Below are experts of layer 5 (counted from 0) of a mixture-of-experts language model. Rows are named router (the router's row for the expert), gate (a neuron's input weights, with its number), up (a neuron's input weights, with its number) and show model dimensions 128-255. Each number is 500 + 25 x the weight over its row's rms, rounded and kept within 0 to 999. Numbers have three digits each.
After each expert's rows: a language model's description of what the expert responds to. This comes from a sample of Wikipedia text that the model never trained on.

# expert 9
router:529506498519477535502509496480476473480460507538504519540497491513469480515492520527492495464495464481498529504514505519481530552481483506487493491467486547521507527521487465508513461520468524491481516514511509526488518502482504477501458552526434517490510505502504473558446525485504524459472512484523526515477498498502480532468468508428487554488515483546513490524541544541489528495528
gate0:466499500484512500472514529503534501525503520526503500509505451508544488494483496530469531503541499490476519482504500495502495502544495517511453539545476514502514501519490503497517459522521497490493497495482483484490531507506435486501497496512486477516487510477589505508491476469509511511524535534493510507521432494505503498499501509464513532522497513486529510546507488499491470486513
up0:476496508465540501495539511500493502515516500487520518511511494462597500518506471501486550499517522483474502532461499443488488499499499478487478523497469506574521514516470519511489496495513486440545499495483464487439522503497481476517525494501513489528499542509524523507494500443515506514497519495494526512538427504496508500491500490491515556540485494511499501527506482516488484521504
gate1:521555499522500484496486466501510509505512504504496506509502503520457531464558446489495511534502515514528526491500456529523478509514507490503472531503485515517514493508455487524481525503523532441471501494508488461503524501497509542485492496464485473477506491517528516491523474516473464514493502494481501470501517535528467462554484498529494457492467492484470495493501548502501497498485
up1:482589494491502498514500480474477487489483498506527501476516481508494509459519460507499510516523516516505495461482469458525462506509447500521469499528483523517446480559497492521447508497541506486450498472476472465509470491517505534468513507474468485519511499493530479503525470509522461501486508458503485514541525500517515502539481515516495400468532496493492490531510507500486489511497
What it handles: Connecting function words. Conjunctions and prepositions linking clauses or phrases mid-sentence, e.g. and, to, of, by, with, but.

# expert 14
router:503527504510481495522529493472484482515509501528497502500713461534521475481515482523543480509490490514484501527488503480485524540482478498494477510502516552489534480445504478511518491500535486513468475495523499482485493509484539489534488482564466533470532521483500473530513506497529511492506498528546462484516504470524509490526526502506456536472495526525492502499508514514508497494460
gate0:526504480501465472466507476491493505466492465500511504536492492488478525504496483525492470509524420508492448525504473409511489513513499489517494496505533518566549456504496498454497485501521489482469488500557527502502498461543499465494467500464494509498522456476479472491505452493462500456540512509484489546453486500475512526511504505497537498514490548501531550456523470535507574497489
up0:551474490504505515531563483476479489504502537508501495506499447479510564498498472505494498525514491534481471496495482497511453533504503498493515495489555517548511509510498496524499463514517527503466493508517523519469577506501479527490421487500501500480531485465548512489501472497520507486556478493502452507497534450498509561464495501490488532507521519501497532500529504515513544520495
gate1:513470502495487492484507517563505486503447518499488525501468525489531483484514498495474508496499499485532494504511579483546473490450511477506498477513534507535477507501544547523499493465535554443502558503497510507495470519529496496479497500499532507488501529503524526504506523500496482491485466500516502490498498513498521510489468523548518472548475503461506439508474497480486497506531
up1:500491507520497468479476531500526520489514534496494481488413498495516466483503498491490519518477502485500479481568564496537492508482493490517504453501504520511507532466515547552493468447540530449488529505446466493483467497512516509489502519468499544513481520500547553500543557512533534509472506478504499418468500494522595511437492520510518475538503502456496391502502508505498505498522
What it handles: Word-initial consonant pieces. First one or two letters of a content word after the, a or and, e.g. tr-ichosclereid, pl-us, ex-tract, c-are, Comm.

# expert 15
router:489482494507480481501505518482491481507514483491493475509584521530521471474487513491512526493528528519497490509515476500463453468493473483514484451482487518472505484500505524498502521497472462541504492523510488522454527507500511486514511525549512497466534457490477505514478504463496498511514463481473501484518499477484519510492513474491455523476501509493482489469459490512515486524485
gate0:457524495505475435489500533479501568501506530492433469504507500576505491510449474471482501552500489530501500512516496526432500520494495489502506513490504518511480505465454501496506517489478501483507493514520537491491497517508494499534503543493517499498525493500519489511508507459483516500478461469502535502491514476500511511472501512507434549498511508494497501473482450513559517490509
up0:498555484544488440497475542490477533513501501498473503509522502557511500509478489494493513544501502507522521516546501547450504522501490491511502520484499501481490486490476512505512557481500524482488483513505509497490506505549499488538535539504514500440513476496528475515483515456493510497449451476531499437500507462511513503480505501503476517496473517555511502481449490528517510501501
gate1:468502505500551472548489473478529499506512522496494493457559538416524471468465538533519482492471500497454482502520521491521468518481483492437512459498509508513489488507479470471499490518499480500513500505515508515496501507511424515486505475500502486492487455492510532489502496507507466502531527512501517537489496522502488470478499492502462472443486493502511494501518496497498539469488
up1:453473502470508487502496496441522538515534530529497479489534542482559491507462535545541503473491494480460490500519509496533486499497489494460501465493504500501494485505475472455493481568504489482498483477504496513469495508505472494498483502501503517479505491488486516475501508472541497523553506539517491510508476536514481460465459500508499498408501483487493475446523513488488494483501
What it handles: Numbers and statistics. Digits, decimal points, commas and separators in statistics, tables, years and measurements, e.g. 70.7%, 4,602, votes.

# expert 10
router:518514507510474507496523534478491465478487470489519504459533484530493478505508467499489457503485514472481492519518488528514495513498467503514513502477484491463466466471531491471520459470509517542508496474519537477520474492509516486514515593550529510487486525500499505483463505460480488498473474525533498485500521506500525495458503512501505503535518494492483537491502474488525496517435
gate0:473511482437494497541496513441506472521529523488441495485503484504527526442500564487486495514511502474491502492541617517497502544456502500519514538524525483499470487520506522473541478472518505503488411474484501522500476486480548471489487523481512463493428512456522491501515501494509497491497468506502482480406484475501517488499519467498490464512492530476510468507510506502538496452486
up0:491507503495498505511514475430496465497585535502486508478531521496491516445487525499510460489499527457501512482522558497490494507494527479522509527530495524506467481522498500495502496494507506526503439500490488512494502481466529502482495499498527470493472498464516487485524525482496510472499501519503489485464490486520519489500500484492499485528476517489506447489566494501501509412519
gate1:482509545507470501515471426518502549491431517566492496478496501500509546552476516495488493507446491551498494497520547501501459501491496531500508511485476463491504516495514501499490501520498489505504540484495557495518536538508498484507469512505510484508505496489514480500513483522479497483506504507523503507505490535533498493489493471512499515535493478518501454514508504522498501512516
up1:499472515526482493507489433493490488494444558522501504463504533512505518556479493473490460517481470535523486514512526522469479501521521530487518505474480508500498535504484496492497502507467500480471533484494524492526554488512484443539454511499516481534485509505497500466535486499508501501509499498535499482501502504547526479501500455508501540555492497507512502502498479538500502500518
What it handles: Line breaks, headings, bullets. Line breaks, section heading markers (==, ===), list dashes and sentence-ending periods that close lines in infoboxes, taxon entries and articles.

# expert 13
router:485510489503477522482509541495529490480519481503490515501516509547502453480528505478505521508479499505541485501510509478511481431496500518478510486487460493507522482483504525501485499505513504479531544520560502490519481500511484498512497598512456512525450495502494501511475531479501477515496477481526495493503485485520513484485501527479495519460483518492468516499503512506522502492468
gate17:555494527482513470501494452473512539543544536493506470484527550494485500498483496583543497495537483493500500502451500522494505495498481507507479495501515529507492489513453474531501496472490517481517545520500453477494487528495487479489510449531503533518525523514498555492472459544499460510521493498524537520464499489484511534505520445505504509522485517514486500485500500530504509499462
up17:545464532477498501530466487458529526503510570476494475498520555521460500475487496564487480482515456501472494496512492519489500479503495504513488494540539556498470486515476479509499473498523498500500510511504457483502498511472504525471498465525517501530484531455502514483493491526485496506504487494568517531435493472480516529492516431506503506502464523512487534454496516520498514497460
gate18:511501515504519505509542564521501503515484531531496404506518464537495501480486497455468477462514460492513500519501491497510505531511509484524468491515498512526486506517501496489492516485520508500463479543486506492490503509578480516449447518451502500511497523519520480524495510519493482502513515490467503497508518499502489487551526490483496497501517501602463497479471498506529497420532
up18:524499491522551499504549522483498499510479567513428457514509376509483491499492501469443497501526512454541506495506493499506477543515507499533495496553531529524467538471487530533506501478546524515493426506493493481526500552512464521503497501501495531504487544500553499509497460515513525545572510447474517502543505460514512506511511485468473509519505504571491494512457504530532504473500
What it handles: Sentence-level predicate starts. Verbs, sentence openers and heading words after commas or periods in prose and section titles, e.g. was, It, According, released.

# expert 1
router:465497526507456484518538499497479520521505461507496490461689527497515478485494519511495517472480488503494481506480530507458494488465470491539499483468513494493539519518519519510468504489480499513497504524509527492503493499522457537494495495493452509501516485530490510503464509482509478480485493480503497510477513493495489530491481493460469560472529521526519492506459496536501523521493
gate17:491489528492543500500496452457536494503509493463476515492586498527500517526521478525523523504501525488493546488487513519496504528494483504555498507501518503492504512464520458488495495536523495501481506505481495513505521481500513548464462466452516537500447501503496487522471567481517473501513491500488524515477501506499463522487469445502512534500520500503519505507500500493537520493485
up17:450502485510507573495501509498546513479527535461500516499521520531493481511487494519527498494503491453475552507506478516522501493489504501514497516466514518501459494465503505493462542545499509478502517507486509523511497499557476511488484499496484512527514496521475534521502515530530488491511503476506487506539511504462472468480513457460483508539506497500505469499504532465536496520517
gate18:493475524525490501491520515521499517532518491481498519509500476482501528497497540481482505563514488475477508498493460468492518532474508476512526510508494473514501518492549484469475477467467503550554506530494503484477477489517529521444483508485487492518486515487481500493516502502547531499487472518456460500481513496486500480501508430490477497500485505470499498483511516480533524493500
up18:502477538516472507497510521556535508530534487488497525482497514497478506514493498500457495518501499447454507508467462498488513496469500465523519512517480435499510480499511502487460500486448470531523508499495525482435469537522526520466505500456480481542488534480465517477484503489550532460469444502490490530489548479515483505488480450492532504485475513448511476516492489489525510495505
What it handles: Personal name openings. First letter or syllable of a personal name or surname, often in cast lists and credits, e.g. Ha, Jon, Mc, Gi.

# expert 3
router:535513472488508487521513509497470530543492500510467476463491491492469454473464538508489507483485499467510459467514484503463527516494486528516493482488466507516494518522496513492455483474500526511461499483523524485491494485545496506489488506446483476502501525539478497512471506474481488513519447549499467536499485510487517493516493505451450528471515461519481501491487493509468547517489
gate0:510505499473449570500500516493464498465515517500500482552502511508496466519595515517488509532536482519507488517483496507488496517536486514519500500479496526469478511514507501491504481501510504512487506468499542496541502412472565497504508497465510501505511545499465501472442491485494451497494477509503469471521532528501491498541504504495500526510444551541495486528523457516504492490512
up0:499507498479468545485499502491475486468531497490468483494508527498471491495547523546498510529552463520495505513491485516500473521516470500506514501442480537476493505506533497472527476496486499516422507494543530506502488485493532539502499489454504494515509507508497488485414499483501484522494509503493468478496526523494512508524497496480498498510475531531522495495525463521499507495508
gate1:504498460488494492515496478510489504485491470471469471496506537493451469491474528525500472509508510498479499518515457508478500497493481519498467526503502493510500499499498563496510508484510516510528483516501507522525493492504484514492482491483510502503449513510484471498520510504500526498456487489514478532528522508497505443470479508568483524501466476569518502497494502497505454491490
up1:502488490455451501541478500501483515448486481504493469502518561512448494455476503569513436497514535545476471485495490478469510548458498538480500503492510490508499492492502529507487480478496525510499495492525489483462497533533451499434491482478489514462482502487497492536515523499514518470464492444480489513462501442491526469450512490510512471500464481568525501499491490501492513482487
What it handles: Name-final pieces. Word-final pieces closing a name, often a given name before a surname or parenthesis, e.g. John, Takashi, Lindsey, Lam.

# expert 2
router:492499506508507508483492522474490473480536501492509467520599460520480554491458573476502474496517503470515523521507487512534499496486513521476501492499491463456462446498504464490518495523486529484503475521515454482512539518490488495534448538527525496499501484473497507504493508505474470504479488509510458497475495505514485516512504484517487501495524485482468537464522494495478522511506
gate0:450499510529515496533502506521518476488539496480504496520558473499507490501442480467508484509517491476500501486526501442509496471486465524495509523490484482541439495509488477498503437501485507468496497499553518513522524505510498464513488505471497528526465521496463474514481543451495540486493508484517566512510463523509527486513501525513499503489451495529510550484516441502517529531496
up0:464555476536514499520508518520507491475573485455494501555515477485544505486464502448499490536513499485490503505502510468530512463504478516517487534522474491536392501509428546496501475503498512494483497502507501500514514533519493488512496525470461502520489514502455470513507523454500525505490520488500537544499494540505479485522491500503486469471477471526514483490486459467516507512500
gate1:461476490509505509461475482501455473524499495480495467504492499495479498490452543464499511516512504461556500500501428508492509514518497510498495487523505501496481505528487500497505498563493508520467515498540493511497499507518498472524504526515528494506490567546488503503494512460530511521498501557502505495552518482482489509495521499498492493542485511506502532486504478513495497498550
up1:504479493522447507485483499476476514493505458450503456525502491503488512531472472480500499502539512475503501500503454497530508504496513524501503496572501497482476482555481524483494525524510516498489511535553466474536504505544483500521500539503504495517470524496503503455508543489562501520500500515466436494506519492447451505502511480522505525532529495559522525515487478531490488496514
What it handles: Mid-word Latinate stems. Middle fragments of Latinate words before a suffix such as -ing or -tion, e.g. confl-ic-t, produc, struc, offic, grou-ps.

# expert 7
router:501512474532520517492516527428476529468506522508472549496563522494476463502493481498514500483534491499497557493501497481483494498504471522495500542482479484476523501499504534484556507507479497493484518474503486479482467514475479513552543533502505539498459496470511471556513503519467503508534513493498486518498504535515495492513541548458488493518521487497509490498488532485538516520479
gate0:533515457497487496486485460535511508497481439481519455518509505508516527507488502504529496480504490499517446467473501501491490538526487494510547523502485509518454484500499532476511483486466501552517487498514438458490495524488531494513525479530478526480491448506480513501497493503511513528497485479500525453503522488525504535501492493456496458505475499527523477495501476552543506531530
up0:525544437509498528522490495519528489507476465497520453500475499493504506522468510494519501491500506492503449473488513501418482501508527501494526460497479521519422476493496505536497493453497520508550508517499492465519497533496492514533526494516482541436500483519497517507525523517514505490525506497500509495515509529555498515474459499483460499493482445514538465510506493514520517530496
gate1:487567488567476524520510487471532493500470513569495505522546512510497455492505502499543459472516504513499514478489484498481480542441470497525541504500498583487499498500522504537507512474519502502486494472495493505545517461544496416526498497506482485513493497499555493472517523475452499500487495498498507478506501500500470449503473494483500510501512507535502497440493505504494531496484
up1:503532489532491553544485480501520505507481496530534503521561510515494504518491491477522506522493476486535546462532508499504488509463489477564481523506517523469517510493508560495501519482494527488483440491510469563519529502540488487536505502514493485510504490501555496514501489499504480493562484499524529474502477498552460446528489492500515510476512481484508484482490454470511522484470
What it handles: S-containing word endings. Word pieces with s-sounds, often endings like es, us, is in place names and words, e.g. Zanesville, Massachusetts, States, Austria.

# expert 0
router:474488532535501520501491552503493509544459500488465501502601458499502505527526561475474461526479465523528456503520505467465480535537512497486491499504515495508476454442512499477456454498502495506493504507531502492510501526478508488512504549504463499528487515481531503490511520487482489513520503522518502461472529468500483495499480489467460552491470470522508478509513505539511471524458
gate17:490508461499497515499470525521562476529478492510479525526483483491559502513500504472509558498572514527543491521522551449432507442530509527474489485541546523492487530492501468512481479523527477493494448449500536463528497476496562495511499504508435499518494549545494493507502465490496522536504482491526522545494516490513511485494492500531467496525500528529502528502489518494514517517533
up17:468506477524485518540488526499526455525478484482482516502496495497501500496495500477531567499584527501511500525515547478457515494501501520506468532502509473477508485466499467507483479541513459524488465497524543468515496501513531480504501503495473501518478532583495474499498478502499528504563488492490545540498492513510533453496533498538479528515516514502500526489457487483544529531506
gate18:511501486541471501508502530499477498533511493516491452498558506462515502516503490502487526488553536498468493477477585513507532525495475492502507474520514505505481459493506518528466519486421516502480535517495461539506513481511426500496502486466480509500512423525518484539503518494546546519552502475497485505539495525483522485503516485484523485491502467492514474496480520500499511499432
up18:484522491566468534507479518514469451561500495500499431505533489462508503500501474500490513505589508538468445477488559526502523520502418484502509503517527497517477497499479503507498481454465512488468504497498478493500534494503466499498507493494490500504508468552508493504502529509520559495493501473497499507507514527485500489470510444524487545502488496501517523493475558498490527519453
What it handles: Table cells, name syllables. Table pipe separators and short syllables inside foreign place and team names in tables and lists, e.g. Y-ak-ima, Bro-ok-lyn, Turk, Pakist.

# expert 5
router:498495478491507513508478518507473477519478502503485443503630528498469521487501490519503517496496515477502487484492490513508495485492464499537514527460479489452518475535492465491475479519485486506470508541581522516515494474526484518472518571475503488544501540487494493492472486512497510493520495528539531463508482506502485489512465501508505513509488486494490486487495484529529532507474
gate0:501493500508520490522502482516496500489543533460487494476537523474440489498501491513559497493505480482503463549502478501500549482500519518468559450445484510539485542517530457471491479460470467497446475548504481496513498463491523523505512487485480500501485499472516495514551489520506519496557517501478492500483520504494475551549541521523520505539462506457513494505516501464500532501482
up0:498502493503506497499514482520495532465575500513490515504508539486506487498518486515512508523475516507481445497489485544506556507493513500502481478427503496549473553504503454465492483501470465501459481526490516476456478464471506540466475552485491491471468480470507486538495477533482494508500488559522498514432502515497457561515493497496495514525502472460524504532531481486497474598500
gate1:568506514480473519532561478456486450499471504478490505560477471464497457449506504473540535511563485517510517509509544494508509482478532509479493494527507488423502538542490502495550490485488515501517493505537507502506513502491492511500557490508502557482544495474518500572496460510502515557498515483528495493469479510454500526521507501502490542478519518513501563485539497493503498493504
up1:544518526487469510509528501435501518515482466435485515511496484511460454466488495494558511504549484478499511515501515478536530503490528536488484502504509513460533515530504521485547475487461491532500451505558494486460499516477464519468541481533495547472507489489506499565491473504501536570502539483492501493475490500475501528505512480506442512490512515536484513473548535500530487444542
What it handles: Mid-word technical pieces. Word-internal pieces inside longer technical or Latinate words, strongest in taxonomy lists, e.g. Gastropoda, Olympic, protest, elucidation.

# expert 12
router:498471503479465498462494470466509500500468503501474470461492507532500507516446529499487521505502474471485474501519498542519477516504497490513477482484521462517486504487505524451497520509497511523485475487529489488482511486490478513500470621507463505462482483513523485498504489469513514504507483548494468482485524495527506487505521460472458540458497518522489540478486460530513494494446
gate0:523542495459482505507512470494527496492507493499467498525512499504569561519558504479487499485507502502514507494498500510466500548550465499555541527490508494484490516510493503485503448509501521477473483467517510515517494497478503499505507537504506500578510459498489518447496501471492497492527511501573475506476497546514492511508541478474456482510520474498464495473479510542533462478488
up0:539514501468540500532497478489497509491492507500461500499500474496505520530529517498507492505504508476487552439496500522480505522541497462561503547476502485477495519515511501502489489506519498466505503497472499489509500493498522494484500537518501501570500490482473521458499500496487492472524522493564455545432500507510520499502524428484469497496545502462486498497501509512506492486497
gate1:508461527527501501500480472506494526495497452496494472494501506500502465503457486490550505516507477478487474480502469483483485578457535495547467489479506543499557491480499462515485434515488514459488491446538509522481500495457440492498516502525519506501478519527499530476534548496499527508503484557506508485500517508530518497437502461500504516537510438540498507516464452501490501505511
up1:543471517498567516503504494524491551532487467491496490439499545527474495505441499496579522517489501468468466458503509476491467494456559501515487476463496555539545484504490494501476455494491500483492474433517502520519511462513466464488490496490515473517480501501479509491559511508505498506537516538497517450504552529463507486485493511517483510549534463514506495508474498496501528479523
What it handles: Word endings before prepositions. Final suffix or whole-word ends of nouns and verbs right before of, to, in, e.g. shif-t, flow-ing, exp-anded, small, area.

# expert 11
router:541495478549484532522518524477470508505476522499482504532616497500504443501467512505543505507511489464527514483477515474477507513486487467469518514517500505463472494479476526509506491485431481486469481490526506535522476452480481514466496497441507480523472538520507516477485501500520497497510498486460508515497487524491520505523458519447482512516513528534460477499486486513539533490507
gate0:481532497502480491496486460497523479489531495527573500506541506513461481483478503501473498494498500489495494467462462488499462484494542486534431538484501492491529504514502492509473503543534501534518478537500542489469502499499461519478505497593476484507530482513465487543503561471505487497484446501491495425447517499496461476550454508500478506502539485471553524482452514507502498496470
up0:472526481501500484507493471484513459515534500503505515477588485531490486475488526504459491524526487452498509457504504475496473503470512460533462533508535521510507492499524506507481471522500514496495509531512510525505497498472489533499513489513504487528543481494506499528518551549504466484505460477470528453490519494531499460521485491475513497482541505490514501490461529506522534467487
gate1:461506550503523511517446511463448498502461508498499512485500451533550494504506499488532512524484515495525492476484496519486496490509491480505503519512512538520501462494534515540519473517498498557471487471510510507476546482497502494512501500521482473530487452491478502508489537464499476493461478498500516539521548515494490519489485487495499559492491475467522482500491460505504480456543
up1:501528535536525518502486511475481480519484515503467511494511415514499526497473494514508499531444499528501511489522508504457503519508507497519491561505520500537501450490545499562535490514507498552471498518500533496483538505506504482554483509509486465471500429480481492506496546440512493506493469511504488537512566539494526511491483468493491577498516472433551507502469459514513489489532
What it handles: Non-Latin scripts and symbols. Bytes of Chinese, Cyrillic, Thai and other scripts, plus symbols, acronyms in parentheses, degree signs, e.g. 甄, PLRA, °.

# expert 6
router:489500506491484551509527498509519514491521483478537541511601532490520432527541543523519483475498526502509492483495525494501479494471472503494486496461521510444531545481512518500487504512512509481483495515519527480505494460465500503507515646435444515525481542544467484497482508483502518500494483508501517475494474440465480502466488466487479500517515551527495532505490500488495502450534
gate0:489473489452481536484446499506493499518500492485482519470498483473440492465478501500503430474500486469507478522490479501478553508501509510524554523507507484482477496419524490490505500510515462495466489499499524498526517471506511479473494520515486533503476498493496506479508516507491488523455488482497480491501496496503501493468518492515475487504488536497477510502443484510477573440507
up0:479489510517478498466460549502508497498514476480455535468510495474449532499467483476479432500492492490538519507522487488504554511518527497514518517479504504426494486470537519483500488521517466491468459508489478492498516461516510500494494541510490522482461443482481491437508470511484500572480502492499502510491503493509490509495508481508505504506478534494504500538491498512499559480508
gate1:502531447502479496543421505457470485496492506531506532514473486509486501484493499501509509479509489491530516471498466502495500509543502491505508472509475487505496502569543495460492487497505504520525441559482496498440502504498518458509465541499531503531492477491499472461558468494495498507507506576467527449519464473523487525522502520517516497475503503488526513431504505489552485496462
up1:482540456495500475511435498447501461549513503513520588540490528500508495470509508501505505487535498488522505478561485505514562474533543484483520499473487492497484483553521500503486473507503512536506492482506537536484488478503497458496482551495517514502506481502460501486508492496497494489487475594504511491526475475513486499540525523506522496482467493459508525488502487486518526468469
What it handles: Word-initial stems after verbs. Opening pieces of words, often prefixes, right after was, to, is or and, e.g. pri-manded, pre, appro, main-ly, wi-dely.

# expert 4
router:516487534510526556509493541467456472488494509478505499504483521510464506497542466523518492524498503490497522498515483502522507517478514487499509473460476486469498529504500517501472469471534485481493530484538532488493493539491504449525484485517513500527509518503503512538536478533490494526544471498514519483462513477508489460482507537449499558498458482486465512531505508534487517542476
gate0:531472473504499448502484514450511496473492469464493481479590519522497500500459507520534500482486503469506483455483528514436490499536477554496507473477503504504478495496488525504517504477503496524498531492508500492468486489496483494536490498495478492451510464540478511530481469520504522463480449497518515500542491570488511475498460510503505497518495510510513492497486511504505512513480
up0:526479495499507478503483523441505480479478497485512472465527529490478492501502500516511503493477464504501465491484513498498487500550497536508500489473497492502471499485509532491509501498503490515512559502524524471459491496525481471513487500471463506474466491507477506523510473500486511439518508509526497521536503501481509502531462497496493490503478503455446476516505520504496476531486
gate1:491491498581465425480488500544541522530477507524485499488545502434477503530524518495439489533504513503472427511466473528453500438496535474514432503499556502496520501510505500499505520489515522528493476493511498495525498497475513537491473484511500563521496497538529497501510468501476543519528498563556545535475503536496491508492462508501526514483519517523472522531461499519527525505500
up1:492481504523486459502513481496558506495488507493473519470521476441506498539503519480479461522569523504443431523487518522438528463505521490519470509475546523478508519537505446480488497498510522500505500532515521492536518502463501520494499496529502555517479480516501523473497492508496553514496504520527519540485535539500490537485489507491505540500520520504464524488483486496513521494535
What it handles: Determiners and possessives. Articles and possessive determiners opening a noun phrase, mostly the, a, his, their, its, plus a first capital letter beginning a proper name.

# expert 8
router:496523486488506470475491501489511476487490502488515490500581521514501468495469527522488559508491478491533468472543508499531508501490483508499513494519481506485512490485540564528484527518528469512499498519521510492525474510513525514478499557481504522535494507521479507470492516522492559495534483466502484470474500488482531458461473502437488515493521519520505491488527486530536516523525
gate0:501399462493482544496496539473488466532467529497424470465500519496561500513494488492521490529478505473500513492502497508469519494493503505545476505448506507496512502437495499517500456518521494537512511469514521500513479505476529511572503510567513469434502494500495518480516534543511499485521486495505455493510509479520483462502490504495486532453498540474508515496500490503498477538452
up0:480462451501425499504506510450483479517528508496459451501506508501541494500449504460500438513457491503507506478509496534469478486500518501519475501455508490500502515474492500494537520520528518564506498472510493516518506499485511503577492502582495496449503490505481522499490533503517514505507507478470492492536503496502486456512452504500447537454523514481540474500489500489499507556488
gate1:470432543525442502511508488494478526503512507500488496549501496480561473514496520465557484513490464474510499526550561499555496517506497517514487473468488532502508490467504475512481532503494479499543492492536516495499518492508445507485478514533472498524500518457491474521522535493523506547513515497491587479477474471551478491491503475543487517537500489464480495526428494487451500521486
up1:484439524494486510496499498501498555518515557501477509578500500483530505521491510474512498529490489499507500523574530506522505544492497541516468477466504507525523458484503469535462497495501495520533472491510493499484497500495480475485480525504484508513503507471476501506497520501505487525532456502496561504470478485545487481454480485540511501519473494456447513522445517465479506499496
What it handles: Sports rosters, Slavic names. Sports squad and results tables: numbers, position codes (MF, FW, DF), club words, and Slavic name endings like ć, č, ovi.